python train.py --n_experts=32 --d_expert=64 --moe_layers=[0, 1, 2, 3, 4, 5, 6, 7, 8, 9, 10, 11, 12] --routed_scale=1.41 --router_z_loss=0.001 --shared_expert_gate=true --vocab_size=8192 --norm_eps=1e-05 --learning_rate=0.0112 --batch_tokens=65536 --max_seq_len=512
Below are experts of layer 6 (counted from 0) of a mixture-of-experts language model. Rows are named router (the router's row for the expert), gate (a neuron's input weights, with its number), up (a neuron's input weights, with its number), down (a neuron's output weights, with its number) and show model dimensions 0-255. Each number is 128 + 32 x the weight over its row's rms, rounded and kept within 0 to 255. Numbers have three digits each.
After each expert's rows: a language model's description of what the expert responds to. This comes from a sample of Wikipedia text that the model never trained on.

# expert 22
router:156089092097090107090150174149186119177144158091103076154058071136123174173112157153112156086117091130114167119125155140098103088114082148176127138089089151167155086142134104122141135098147115141104135155145117116080129148097145096125185160093103117135137083157114127104184114104121116145152155166143126157170085130185180123167115111138103095132144121129160137156097155088118091132157118177107087176129116123193163103149141094134140113174106081125120202122096101109132158151100162130066125080101058051160118111088100064124133141091166122123146127154180135123166142111141178053073081108184117070124128170167133173099084109104090103122104158168108184090137097116112076154121151191120100113124156172170148110082114054168143179181121108123178120103136074066148188130095101
gate0:169112176195139101161112087090103087139137103136057143154149113122105133121115161115103107170130153094145172133142130122128163101083118137101133113067086099182175075126124202105090142079199122100114097121178192164085135127114121115154122094135141148105093136141086130065178095097160139119153121104131151150122136124153120135120128073202144132188126186053192106061106125101166133108120119111121095157145090153136155102111118130104118088174156153152134170092087077121106180184135138155104116101069138057168068109116109127098159138122133112140191123148150187154129131078098158095104117135164162109169189114137165134150182083144108135159184122161162088098151102103079120123145179058130082121125124114132164145143170135078173196129164163104110115079190087109086091154114118
up0:104110157125085114100087135099072133127147168088106100152113090134185151143139120119146134150153099113183075169086053096084119112120153113141138105134159124165158150176150155102152108101117108187129133133130125132172129113132138061119188113193131086098135097129054102118158144125058096137151105165107047108166147106079116164136054158149091102165086183133144181185187099135107132142145125155107105216154138155170112145143191118118139149152156105101123115128079086065151110127152149086131170076155130170084126126054126068157094157138082138104140157132143128158083150159131104132136149175221148119118102133148183155188140107153126138071132103116073030135147135066132088140140099109116149147111149115118108059086093119119108157134109123159155152107142138133113187165139158
down0:182078137118114139117150186094130183111105172134181123194174064109143224122103150150099087120116107115160141109022149126168152131067140140159161133131070190089166138127138132097141143178110078130137147144149118108150165137177119126122068099157081161119110083150092114125106097131133145149104098154079153108168092158091154147071128158176115114195112143146119167109092126106120157096121139211144108145130131167191105124076178190114133172099143172125088170142090073076133091101124071130141150135137101154088077118108116129103140103085135067162147100159111163119130158167085103143147089068161054095100118138126116156136130200123134165064141103109106115109115124157157189155111152099130128140158070166083168138109123125184107057130125144096158138105134126115126143127104161
It responds to: First word in a table cell or header row, such as Office, Ship, Nominated, Votes, ENG, and player positions like MF.

# expert 4
router:150104130109105171085123180143125111149182134114119117131084154146150169117147122226095145093110109107078132083134104050088079137146123152117202135094096135144098090185118091117103092090118130139132084098191117174159138169092136070112149191106040180116121122131150101109191117076088109093116126166123132158148140181166110120102081152108095153154173101171138083129169128101132106137168102171111111160107074107161135117140105088154100125186165085144155181091101161106121171098130172139116171073093162164158114096143108151072141176093108117080147137195161092132142138133184179110063113138151108086098147136153119146081122151160069164098148149163125162096122089094118131151128130166163106121076136174183107114077093121160057124163077151136143148152161081107150145115135124
gate0:156115089145153165129124146097122125109185138087076139105151161117190090086125115085114131186162138128140212150160121082143132094102163163154166107142130129156132132136126102153113102101083141172107138103155120159142163174159095144134173110154132128174142156159199072134133088160121112044110109127110169092145170114204110069165090126111083133123103150127091094077160124134104114091105138175109098200107105136141150138124136104145091091126141129162123125107133155104113107174148170159105079119103186170101152091183051100099200204123129122140165119119067091127093103131124165137098086088117095035070117130134127111122125137120080134064124125189139120190109134118117114121165076113143087116135115101122129158096137179068082148184153171194180131127151153158168063091144100
up0:112087110138103128116152173152183128111091204154114116183071163135109128079139154132095149180126127080146084138113142154108071193131149152074129127114136112115170073096191085127149141134121127125137135078103115122115128167170208176106112109165062121131170076098184165104113123150107110123170092124095096133148145040097064134097176172122176098108153109171128130156112117131064122099095108119133156222135067120140141118142109145178170063149105135172147146218124119103139167124145109158069143134113096139123165159135161127133105088099091140140169130115094082104084106132146097145099129159078169148180105141122128135159150104124125131115128064131113094112150154185134149168122121127170069196097139125125102115087131154130067166103135118086163171146130085158084117212175124
down0:143151098103124086067131171100050119097145147093135109108179108119093100148109150183124091131178131129153134142095108165066126139125157121104121087194107096124232148135152135101075125110117159083148163053167098103070145175190136154200107131155166171119172138165132123155139132161123145068128154099127134181154153107097193182106132116147151153159132155106135111059143102098080133036095131143142090180132164134108111057113136090085176089048118104101080111143151137142129189160111155157152131126130117147085117168175122129167122099135187122097122131133088158148153127133114095192129096118100099062152072105091113147119135106091152098121110165118130112101122108083168171138098099102101217094147098158164106120175152109165111148108130103125120169124134121161155119120187159
It responds to: Word-initial pieces of Latin species names and chemical terms in biology lists, such as co-eruleum, hydr-ox-y, bi-carinata, plus backslashes and underscores.

# expert 27
router:177113108135087140086164168145162157143118131113175107144099109157120117108139168142114165129100122118127139053178104121104130098159092163186121102114110108204125100174099084144171060102065085138087096085159139156114170162088177092125135173115104141102086099148105136054179111106060151113186091166165135134133105135146167132095132160128120096159189109164152157141138090089108094102179127167127109159083145115144195137136103123145113119161146076156169114151104138093184151123109171162118094091082112093135139116140158124102152157117118130112143210163143088176139177136146216107081121101154114122098203122145124084106090115133072126116127186167078128121152108083066098164116105128170079105109135153130093151087107099182101130169135073140147102189159076111104161097090080
gate0:168119186162118145114154157106151154131189159080104094155140146106125121155172125115096145088082173086103118098157141136134104121119089130222105111197132089122129169187068101091077111153083136219148104129183106166137146068111151130184089093105175180088136110125153098140091145116073122123111133124160070091172175095186147237102154086146135078136169107141102071126122105096139131073153180144103171140101170082126123126115096166116123133165153145135138113176109130095078133118183123124061158128073124094126120189170154145125158110108154092133117084085149148104117159137145114066153153129126064136145083086138132153147120117089126159155105155172155123156113102037129155150089062167102113107119094121145113098107151106116126098096109121144154150094162146171124099109124173
up0:090141136101130186164136113063108134133246159080108097168101148129140130092180158127086192133089141122105107089144090158156099121123113167171121074201141087163100110186068084100037090077099131187128086188149126172156141101101126122174078149133108168135074111142161133113145116149091132079114151107131074114145156105145145136110126142166135096154164105147165160114130149131124118135165195111094118111101142115112109171117178170124129131148135162131138083151143119140124132112186193109095170141150164064140129157130127144094159090097176130099123112133145158105125119138124105064178127154128079143137093131151123165105137110100095141107140167109178107119091113049134148121035054126137115113155066130097132111154163166139170077066133110120145152078163168134131082141119190
down0:087110137102174160105125134132117110065164151069118186155122152094119153141140164178170125143131131168165067095083136090066172138136143154141124130064112168098142038146121143172113094185158132096121124115114190126104205112101160075102143146142186076119105093118156121152163158138098140173124090188177089186129139119113057100161151179109144152077188175123102117114153192101106186124193142151129181116077173159141076148155132132091169169152133116158114153111146121131097140131107114181118095138100147097124152087140140082119179131123135131161118069092136158075137135148086088127109070142098153185097178101124077163092116120121139143057132132124126099158098146119131104097109124108121150116128043141134077142177101129072138111153118119151079086146096115151187164084148105
It responds to: Auxiliaries, pronouns and determiners inside running narrative clauses: have after to, had, would, they, this, the before a noun.

# expert 8
router:137069097100070135098208163180115136125149188095102110180138070140145155130148149143116171108107109129145124122154112113080070143151094144145152092119084072145173128208121139113172101077133136109091070130146091167100139181100128074123143148120112167077110089107087149116119129078153117100139160146183185104132106150151163121111095140180113093138160089149137130135113111088077110095182105144110099148072131088158153171153102095195081177172175150165126157144060148104148143136143153137087061100082100097119174091168080094087146182102164073121187201169180138116146137128156152119144123095177090115106182098151135159139087117131114137118163129153137114138079120105081125146141147148165086065092140157140096107086115101148101155138123045154147139119160085100111149092097096
gate0:061058136087123075079139173174126112178124158122076117090157078146116162115112172164153216088111131164157104123145143072177041123070104146098110107159173103141098193175132173145145174088115163165126143093133115129058135124164140124115119157119138119097063100105106129118132147037127124111195144116131164120128128157112088158079123095191122117134092184131153192146171102093134168106137104121101096126098120076136166172114058114151113111085124142102112173159128119130148166123121132165121121080078137144104187144135123114145057134107068149169125137133177127099157156125129119099144166091152123143181175128133150166150128126172106159138178140150119108117021131089098176165088108086109103100162126129141165109143142083139113121147169123125111115137125129106143112033136163
up0:120102105104132093079070136096145132158162124126076096112076158143136154151121138167104185133136105138080165122119107121143123073090080101092106104149134100171107152136157139125090120091107105148157166113163116133072125200179105123092173137133110076105036131131091236131136176067054124133166173154109111091121146098088105124169092160165100157114110188152121180095101116139156120151128110192101146074131112086135150081124126119169158117108116142127105108083162126139146160161144113123184119113091160149124124111210140118092058139129117162182079138136142079139047154111125108084136111121128211160131138147112146172116135134178141135186172162111124163140118119120130112125109035101162136091198139087095163163145110107166142121197145107160134098161105125109117106129190175
down0:147061133169149106115159101143151064097126126196167133170151111111088072132154152090137148146105186106174116098104139178101090136133159115137104113139163105070154248109098171157153099106162177102152127152048115072133136104200149134096106115115150142165111120131092094121120095094146152102112130120155100159119119106115103182135121150129113156061148169126129066143149112096109120121148114081126118188135083115136131104145130126156122155012138163095147130169132174152122144123122119091148078122135136108151132124109154163116189155137095122109145116153169142122126122132147086168182157149099118160117138135089106156172146108101118079139060070099170187138085119170123143174087141076157080124162151211154163143086116081106128109071186099133103091086173189081124102168144096
It responds to: Commas, of, and, and subordinators joining clauses mid-sentence, such as where, while, although, but, including.

# expert 23
router:144062133128103148098161141137128172127187130080124123168084115131120170140174163156111172147129076101153186127141113121096123096115111126153142138029043108116202077139122092120150102117112168163117106137169150120110152203131172093130135165112026123079127115105128145110151116145135133129122187149194152127183099101156120102139102119173093096150150122154176139181105123091081082083191108152105106179097102126161118139162149120177112156149150148162095183108093184097169148078121171140078114101079093077124126078160069083086172105129173094142150126153120097119142170156127146113123092120178109123071103131172138156104098117128096147105127176134065183155167120100130091145166081149168143111070137193141103122114130108151093151163115112176139088130115111129071150159081112
gate0:141088126137134114146230162123111071109138146205153170164187102073112160108113117096118108136185151157098131142158127076138076071151102145111161095119143109086123140079111160128114138130104191147053108132088051145095130151127179135223132106130084172089140148099180100211107186152138103119126106144160201122120103106118116115166109153169148156106136106137084146133153124105072117141086160098145088137119109128076113153121109066108120150124172169134078132140110117111182117072059120131126138140148121065136165116169161104156062155092143177109138141148163086200110164099193127068123105137096123120094064111138139130117131086138197115140156119139140138125148115188139155107102120104136127162110105120158174085128154126146132160123139156170120191090153134068106117139068109
up0:139088118049081144081181159139113147092147097205097110146149127131119175139088098133119118106144121091112162137147160114115090077123172070114100096136143139098115104092111111177140161101076090105087169116137125138066144169137179092125142127177093105053121111155167110154120214120126079206117114151184148101168086102111089153197132136166171133156119075119136128154085083121098113120113140168139105152172121094131142194116125107131129143108109142174031154153141098098169097092084158159076153140101144114130120121113136125094130120104149135112127175128144068186129154122107125124143071109158140081109075123142123168108114086113189144108185113130121107152157102171087119134121138186096144194107169061157128085117155161142157141119139174235124151067142118127115163075097139
down0:131113185125121093015163139126137111123111101121170145128183148134141092170112130033131109191177101105125153120142154137133200148118101170101134164156174164092124080145160140091135166145131017093064084154125155167128184125102125158162115170124114137165077113108094126169069075134123088076160098137091106099152129098160111145152150110143134065103146128184103150113151171207144120119091149080153132079133124097129147136140192156129097112163082129100144139123085136144104112169107146152159112126101137132119138148099114136130113167120113103142151145141076144170199102170132072082156157129077110168124104110085139084086169133104088127153112182106158119166101097098050178139124114160154101137123109168126139118161119125117172057090165152104114154153143149128110053172136176
It responds to: Forms of be and other main verbs after a subject, in biographies especially, such as was, is, were, became, born, renamed.

# expert 31
router:181139126131105139086120170165123163182158148144104107106121059137146151157145143136079112110123152133123112111165138096125153082127102160108162125061113097171139105157116103143126095097104119112078116089152134169109181153117130089151181153122080093071118083186114165051137150143135138117100175141168139077210081136126153163106126176105088068153137102158137116193150092089100109108143129116105104114144067097188181102155103109169086131189200125112136151063124111124118118104128121148094085111093080097140142129168091125109116162097171096113184167193106119126191180166165169106111122106127104105120141160137167140143122110199056156124126140167083179138139086105102069123115110159111129116067143126104130076080124055188141166114130104117155100116158105087164190082156096
gate0:109170117125084161085104101189156138119127166127146165087115118136127084201169143142167112108135113097104084143179135084139167104112071083070097115157107101139170101127165110151121133048130143101124072111130063100075120139169116035118181074148151149133133116157135101172149132142129130187110141136141156140192141168083127122101068106169163120123130097138134157155180117074126165113116104108082120151070100160168155179169130110102168115207168142075099159125139125096104089151117161105117059157194112097161093063132142133179132109127132168142125101179118169155139118153060104115106120183151101139115093125103141100129124124200133096153156110093114151059145181087156098184118163169099135122139124122109110134126156081162105178149144120074096111139211148116151071131143130
up0:113143120110047133119119153157185138126139180083155126135076093144143103159138154137111144114103120091087093132117131132145183105190109134109193089154230169147112119174111157105077110082177115180175112102123153097170180136170101120095164074137160081110181166153097131104127121140113101124038132173126156164134153111072153139144102138133130085128136082133116146152159114126135097134118166113040101179109119145077142115130164096156127134173171132079163137095115081146032117145122159122091100101139177086179166128154132150149128116137163112111122148129056115167164113127036098140091130156142155110108117142119156139101162131167093178100142140172062108189124137099090120124078137185132166083141118158098123124073179101138113135133134081104105062061157109151144128168138142
down0:159135113070102113153081153154126123127117115095144152127112095176116097160126120081114156136122148094117122143124144081091085100140106075090075132165182164146151155141149121137105119153147095137139206157136100108148115131112115132095177056114179189102116180079124063132113146097120058118196091095149063109098136135117098128145160119148129133156159191139151111161158011144108089160079137189095118176059136123194111123093101110100157178155149155073183134195130115175111184066119124110156124122126149165185157136113135143110085130141144108151049085153114089135144110121124141174130194140109146195081116139137166102126139098093138068155112110159112109165122091145155119106147168113170148172156158113111104161104116124106092114141114157090183129114109174126130122090111222
It responds to: Nouns and final word pieces completing a word in prose, such as development, trial, rob-ber-y, fal-con, reflo-ated.

# expert 18
router:156140159143108204116145141199196164185135162105113042138110101131145181133106138130114135128099145102125133071109096078111103111086140149151122111135108076182107054145129102124111129138107106146089095092147072163132185163063136112152143177085104132134091128157137122095165111121119148140173133154155117140166062141146122098097103103192077058157147099089127112125097063090101144149143116172094067125124114071163167076158102116192116134160124108175159194124119128134153142097097154160090122067135069123121125109135078147127135146123139139067154186148159077142121141141185164129095111133179168059074179154169146143097103159137145189057130181112158139126102086127112106146157179166139105106077117167185151130095118123138157187158133096113128100147110081111106151101106128
gate0:126130169149126116188116104180140174082151130097114112149125117147161141120045126162128107113156133112126113150076116123109108140130181083134104154151125104108188080142147145108092110108148143163142128127128117164116088166079100143146139129081098095091086094172185166126148198116121165103115101118133091083118069109145138149118044132127088091105199222097131133105140127130144149166129128112105074118179143035123138082114113122121102164136151133117207147085131138126180115148097094095090118165133088069102207116151148112087130102160113113143127147100129068163115189171142126075092141108152098065083166164133116142151094166135115135121105155153168120192076175088194167197127151159117095182143119133165061173137134121154134108122119186136119062093120131171174132170135102
up0:118090163109160126093076128128084169104158122130125149068112113066163111179120138169138110148123153152100105179080151081118071130086189099127128125153138143093183127081125134159081122171123089130076106102169140174124133131182117089145099146119100122147150106152126123125125162146175120125080146099105087104105095159108151112043113187131116104127190144154127120096060087088154177064123101137171106148155129102173151127158036088112172118135111112124215112109165080121206101136129124178168150089180100140138100082192128122129161151157152102153156107115185083107120155152132115085093095168177130103065127155159167200083161120164131178132107141117134091139114119081157176197105169134132113084129106170123078191129129107128165117154140157105147132076163160097159134159106128
down0:107173111074152106119108180155084147142092165161133177114124147116129092082112144115095098171155110155073171131164137124096081108108118096082094127128091129154146146161127121089175113125109164068138158127061125134080094101128126152127129143113094141086107125161113156142178102144153120174130101126076107157099132092074189174156048137107108114085125118131165108140134139155157169150135039084126147189155119074101134121139141103148192178099148145120130131138102130149161183136175105144090172119133116107139175183075146044164123187123100091215119124095116198083161128122119093120189161091097134169127128176102126118116111127111146058149066139122149169124130092232135173121176198120144111105133071150096158109124112112133159096148151143192152115089087143151122087145105097
It responds to: Pieces of personal names, often first names (Rod, Carl, Fern, Mc-Donald, Ebene-zer), apostrophes in Don't, and heading equals signs.

# expert 19
router:120118057131115119141139153123159147169155180048154135160107121128130119115188169138134149090138127095085164075122110101152107114120085141128143068120111105211143069174062073160165108103086090132106147112155101130105197136085142082099188158050095153121146127132086089060134119155102182153158146142163136168159130138188175144161113132181060081149166118200161082149098105084151107141150067150136129129145115119153156112156107100162133161173136134155149158138109143140157141111102129128113101067056065102147149138140142066102159145095142120057154132169155066127100169139177147054106077132119091123155119131162130105114147135165113171127104172151135133134133102093121118111155134160163135096094131137219066057130092108165121142123119079128139098164142100120116147110150118
gate0:105122099140152095075155105184170164133157093099119135167133130123114106077173154133128116141146106171136143137115117135096162085145143117092082070160073143172150113153137066139170094144131071100158154129129177144142139227106165164115138094083109103082099174126128114072162084170156140158187070055158110127170149078141153138135090090137086120179110123120130105114131068151154129130181087113091099081127144178097132111182118097152112131161158101153067124152127158087189060125055091133137090085132102132135158140133115072128128143153121138084118093168167127102134192105103148118112197130161093097199121142121150103082158070149202144104132179128132097168127144138133133109127110166184142096138135157118136093190066093184091151138158131129128070121105092111157167157076150
up0:141095066167124080090159127124166110114187137149138149166134104105113160104100141111162118154144068168125116165112147118106143145136135108089146122119120117135149123152075080163129095129116120107186150133101146146157076167123126101061179130093135146148146137141113070103140073169080185135189172000132139149150132056136162181157145083105055148133112094149153140159152154120189062107149073140063123122131137191103165178148111102152086109149140101187128095078136157057097090144116163172157071080145098115128194122136111117107140160122098095164133133129160085146166141135130108109195120190169110141118080127150139101105115131177144089076188147129153121148134149092109152079124130110131132149161152159138108104143154093197092174114110125087172107096127087101103103156099178
down0:127116137098129113090152107116088126121109044128099133088161123068190134105109124130152057073158174119098130103113132143090126036101203099203155116122113154175131100133116071114160129077118090202136126114122135093172110138105118140147116154122159108125178096134133154099069149149123069123193179098104157069145080086116143162125128146174165094169139147125156158094186153128204119156138103151112092200140123131130112144153179076136121115129187070137189129153116077166158162149092163141137102158177134114141163140143079073168136069125152158128166115142134150145079135127151096122109119153150128100161061151124102098120124187158070164132123111070143172139153158150117100093182117137089130098137191101118107127163091094174085103089129141094155104177186138111142121096088122
It responds to: Country, city and team names and the before them, such as New York, London, England, Iceland, Philadelphia Fusion, the United Kingdom.

# expert 13
router:120096112153033138127147113126120098163188124120094068133125152162129157135124148179115187149109119092114184139175144066105110122182100122155217075122153088133127068105086075105127117099098150165098114077159122144093155151077146158166183132127118127102147121119076111090118153102137134131100126128186123098171113177144080137090097177161083109145132076172152104163138156112127132074126117161116167130057085101175124120127109102107120136194145147189115143074106129079141120104108149179132079059081137127151176106151092119075101133073157085094177134186115081147163126121191161134100078116171146110074184114155174176089133106158109152075143130167147129079189117114142151154118088146105075131115172190123095140146152119106144158145152122134135109170138144089123154101126073
gate0:115102135083161150164064088144142136192161080133110114128200182124109121114116151131096124134100158076144099124172132090114155138165148184102140084129096102106100125108175070110157140107075113167082127100130127156147137150148149154157130133101099174159171184137087141088094154100101195116151123104152131054081095171145086102111114111128143148183123110095149155144110109158141160085169111068100163082152130117194082173100064128169084163173111163139142162086164162096137124154136136099103104084205133158127088095146132185076161165149130136084118106071120121140111133122105107129109091127133147091150138154135178131157121093102142200074134116140111142090145067113192115168090120211107062188098186159161105122076090105143097167158170099125137105071088125145149158115159116
up0:135080138036153117150120099099084113207174139133104142078140116156148164060114170099122137166099111138115114145182123074097112097089081141069155096053096150076129154160127133145180121080117082164065152098134135123128161150150123121155130127112114132134144135129093123066100175150086199130144154090113142056131147164133106144138113106163145168147166106143139195110102139176120138128163138099128137089165115147156109164147140145163126164111140141108112193103164115112131091153178135150082078111169121106183110187192095163127133149130185157105125099049147110111090133130135092139102104136151104125111095136134129153145143107111173130097131065112092170093154140149174174183143098186138053139120162190152131073144121108116092164167149101154102126046093109145156179040145125
down0:114181123140089096167118134124162126128159107148135083196164082133093156139173167096075112145148151114107144135158122083190072091152117111131175132101101175114117113111115110100189084127128141134116087140086155102067087129168102097149098166123084144176093147152141132102112087134134083175178148120149222140126172084089121160142201112100120133150156182131135136128147125117115171093186068109105146153119126150127101104141107126070167108178160121062145169130189143159134089070166143122100090184124135123111118066097089135163097074123090164145160137117130165109092123159067106145169123078076189106096131092125120130088120145157149069110135126110121110044094103136120093111126133165189154187138085144132158132110100124196145108140147150100127127146066181116182178142208128
It responds to: Opening parentheses, quotes, equals signs and table dashes, plus mid-word pieces and prefixes, such as priva-ti-zation, exclu-si-vely, un, inter, pro.

# expert 20
router:179113110087133175146179223193107124143157126088140071083113102203115101174141148172134154098116094142104126157090139100149108126094084178183186091088110098185144098148131119078138092127098102151088137129216093145127151174109142117125142159061098160095110102122115158098110146118118126110163173149152100157166091125177162147099143096108108053109152120156123121180096088097117105130156046160117121102109125057157137101179096080149079102181181170180102177138102122095153161098137143182116122108116099100138103134155137115059138108112154111136148164163148109108140178106189137117087121114154129147123138148189155137108137122190099147124154158134105125130116106071109050163113110164157097136086175136111086111107109070140139163127088108164182130134149099105132167118106062
gate0:080141151129147102113111101147139175180155126147074154079134134077186108099142137115155109112156149167077128125138140164124118148195151116094154044136078116166106084097130129137157159123106149119146119080155152133071165161130122095125085158131066184138125116133074184134066152187139097140076198141115079148147155139100113101138114153120111092165128077136110104118111153066100101162154093118119174088129125143199089174149137042175098138120158067162074109096177079119145166090156195128093136138126091108131133179163144159150158136162112127113172169085131102139125157121123146200084170158146103148089162135120130137117120204122141174186121127090113173123138144140139108144161096158081088086059104084127183174129160129113121151099126109148076108143124051147175095132123079
up0:086125110087099135043142184204161118139123079141154145132132144118142102110112140131147085128123170061166101075121109167212140130110181079172133121141116129166095058113117182142130153104179103138148158152132134121043134126157107098111131163154123141168109131132092128095154132162148141194150123188098098147157104151078144101094101121200119128135191108174081116119163121096082182106095070134043132165181124122138085115167100098139123080104097132161122180059147125113117132150129122120154197127152127141112117118143118125118139166089130116100149092119172128155171104134117124109151112132164055162159165146101150143143110124074174184107167056073136097115179135152090095152185143136076176098108104130089130127090135185090140121087121122140141126198113185076080127160120110
down0:124122165168195139086098103129140070161155086116106139203059113114118107136182206121069093106125120143104191074204067143124132093197173146125161090150129111117096109128066177124129112131126135138099173080163140145094140087088154089155068110149116136108146143139121128106148100088128138168133153145115111141086089113092142107104130196142176209153146122111109102094164102108127140152091129133079139115099145152109128126108101158142073079175072094131145153142139066190167141175068153167185123155100145126147094121125129148159127065113198133155173152118162082159128179136102095146166106098160114108126099122095205160104151141132170152153153169156089123105101152113070109089104121187130115106085115120129194116152097133150097125136090155106157147134191086143141071156094122
It responds to: Common nouns right after the, a or his, often time or group words, such as year, season, week, members, part.

# expert 29
router:188086079117103145099167116142142153148211161060127119125139118128102144198115160196139154061100132095129124089156130104118092136132083163157140090053113087165160110140108069098103097100107084179075093139162095112112148116095143085090174144074105160114131100149090135097200154124113180151152176168182162133160121142140180168131115126164086118122166100162150073190082083124083076107155097162113113126154054077168151067144126116149107126183170136157109145163117118113131147129082128135105106098118073090100197095139125131103141155097125164117172101155160115104165161152177131086116091097154117120136154108164188143074064081155089131117113135155126161120125093089117097157204110182142139112079130140142086104112101095136127172152117118156174112142148105109109157117086105
gate0:082060094130134127138105171145135106041127117130117118134105103062148126105178144106154121184076138143133154112162111123083102146093171116166120123129137095134112115152093096156197143165125118090127087107149097209121110148120140120095197112123162154129148170143094086131237140051146146124117121140133151132108125098076170121117118104123148132166147102154169101180074096152091126078103104090152116159086126140132165202122152133139107112142098120087112144159069128119164113099134112070126093079097159131151069177127134168185194144095167144082149149164125141175151130172111177074149176150071159149161164169135185123110113141135156191142121082104182149102158112105111182125086138086135130102110158072107071134143148104114092148081173122202166149145155081163104097117133089
up0:108079111144081152162138132100148106053124111098124118105148135077136148107111171127163155199062191137117156150127138125083137112140158135159147111080110116141141121160059072138169106160084104120137083102083145137146158154114097082096109141130105133157117120159112109111192126108109150116074135093138118195167120139104146121140144101112146148186178168118113073159127108063126108102094160064169058114107161174162175171096138162124124117164069138119108102204069143065177161124117121152105122111130124176126148139059093137131157116128137147095168129143125079138164186153126094050147141101125086163161116105126182120142095115079205123101122110125087160173048086127158113132099169104099148115147146112138035153122173126137069186120147180186175130159146098141142156136155111
down0:088114135164076114049172104130136163104141151121141142132157117137087100139102076127119098193142083159130109143102191124183121086093149123089145127095130194098090136137185093087225114114036091192094162128103164105185124069128114168159124142145117105110126148108118180095121145154070139142171104113110179088107130133132156135124139165099143060173128172087137164122116076075150137116075185054127107161167169119130161151098149097128091200115133127152178115155106150155178104099103174107139152114129078146144090107078150070107135136152134124155067143135135058116217136111111174140122144138180154154127081100116113163158107095166144116127110123126139178164092135121097117178146134126100074116191144105147124184126157096136106127154124129131181077147104118152079098115145111
It responds to: Nationality, institution and occupation words and their suffixes, such as American, University, Army, folklor-ist, Baro-que.

# expert 7
router:140102112157126137106125163176144152167173158062106107122140119162149197128147127175071117097120164089093141141172122127121137093180098123172149035083071080163124077125090101079178078117091109152124121161182088143108151126146146082154185140070125136113143116157127116146147124104141138070145168136123131176156118143152155125086113146152104093113179086149132089186139115125117079081146085182136091147133087111203135101116114077136142168198170099183136160108113122089139121130099116147137114103127109162155146131116097127079131115109179105075179160110196131187188159147125156122108075097165094087115131162115144141121099107155050175078172142116139125111119106131089088123142121154173145101089140176169092168095076144164104161172053113156172095167137100120138174076101098
gate0:131136123142115140145123151132125125171161140089098114138141067170102156131176070146115117114152196117102142141208172174135075086190164118176151135143110153142147082118186094139164078207107076177176133132119149113140092089147095093139141131099114130111136165163124104134082127169102137094120195150103161135093146108165126099136100147132117078200142142149139110091119138123147119117112138136111143080140088140180105103238056118107145195128144142173162132158122136141121141157121120122154088140095157160132115147106147172070093145092128106129190115125127132085090175210091113087057093153129112099098172140113133120055167169102113180128127106093134128097110110105114153088135090128131129060133135140162073100160075060154136160127089057163112100110167170131081074166139086
up0:113176104142120146153090108196158161100149167109088138187167047114142125144152083112108154137091085115115140091153124130140129080105112190076094110117139167140128135134053071134134090115087085181180167136124133131179118158110082085133040129108151132114133118132080123110114095112114169102151179133138156114149155110147139106162137115086114074079094078103121150105166118112125176155094134132109145180188146139138089125104085117118146198112114147164128137160187137115068075099078151069098111140083111132112198135137122141175085084094105114124138187156155168114174135121169132094119155138087109103124161230114091132150129142114105094105150125148186152116141115159098062136114132206116086084130109104164103122142103197216142084168165094145123114142111174152174135111147142
down0:213072128136109083099136156091045154124145110147090081217141088104130100119126133108103122201107091155141128065139073116119112063147125089141104137136109119171152117162104104075170129095112116134133126081156104114123096139177159160122091122116181085069184164150168113121091114125130181127125111150155133144090121086222180056157115146080156145087067158103099133112149120183156153173095134087106151126112072102125106112109150112128095116163127185118144162163184152157159098174178164115121127155120126142110145173099095122152133142153117132086156126188129141103102132142130135119166139140123124157088119112078141105129137134114086130054159121138158133124154066120086084184174132200105105167170053160154128145120137120132150110128140162085115151113164060156144081192169178
It responds to: First pieces of multi-piece common words, often capitalized in names or headings, such as rec-ap, ch-amber, Prot-estant, cons-ent.

# expert 3
router:149091080148105164061169136146166134169156139107106139133126118140123179099138155119110126074099109104152152123169113105148120099115111119144164112112083097125179089143113074126147086066100106133111144158139161143100151125125144072098150132098074128154050119139077138084140107126101161116135133194169103135195108115169166110098064157177112113128167139170151106143087124079091140117181070157104141107136083125165175154139149123204122180161161161125121164113089127134163180122076139160136098102110101078154150078174103079076156136110155150108152138119180082158137172148146163120111136049140099082065142107142151178105073093103084170133168179138109144093139116116137147166163157143170138159140143139180147137107125100139146156135104148111167099183166040054066167088063096
gate0:095120209175149125098123124156138151105115158111158133066121087113136186104154148116083168119163191142102114139144076140149170148173122168169147076086143140122181080105106120160156062109113171075170082075147091050122185069144172154105136177137054140099131110160096124160143172110106120078089126137142159140188116071193101094183114116117149127160089158115110166163127179101146089117104146144176118165126100127167152160146108117134099057172140125172133125137099141125137139120192111144108115133166113058058103104104167177095105158119161123098136124119133100074120172115074142147187135088131156149130130140076151175107028149135122118103151106076137098053110137145128184131147182103139161105130170124117124144087163114161129142113115128098119129171177092094123132141094131
up0:096140096204138116101142120154118100139099159084160133105125100139086134117143208107160143130171123146171111139129097137165150155136114190135145159109140127068141112117083102131147074113147171132155190152136120085133162092120193117128169169152103140087127094122101156112181064094100120113114129113129172146126153103205186046192133096172090088205129151142116198108194154109128121048157103152213097159143098149139111117121131139170131074098086090113148069185121146109162144116163087101120123143116092108121107163076172195100099103156079178091132150092123087119068174192136153166108131131110136130095143138114098115130086145133124111098118092080082034112091111135138131144134108109165119068127140095100084149119128160182124110158108102140172131138138097175163134155127150
down0:123119165107175144134108111167099047073141127108127149164094182096113115100096118193195167172185093107066096102080094144109134136093163045129169169183101082125103156118114128120145160128109106103094164112163110103149159163151122106093127126163123159168171132155128177093102190097127176140134121133132126187141124125105095092157160099129126153138165136143140107152085094144115156156134176142088116100166134123111159099103093137129132102128098121132110187155099103166076109127136115127126112121094131104104141073171069181215144166068120059125066192144178132085181130120122040142143088134164129139122209144067137117164141133105154135130111101122103132027203159142092156128131170124146149175079109152114105175060097174126116117114090129120103127116151129110137136144164106
It responds to: Articles like the, a, The at phrase starts, plus colons after infobox field names such as Style:, Species:, FIPS code:.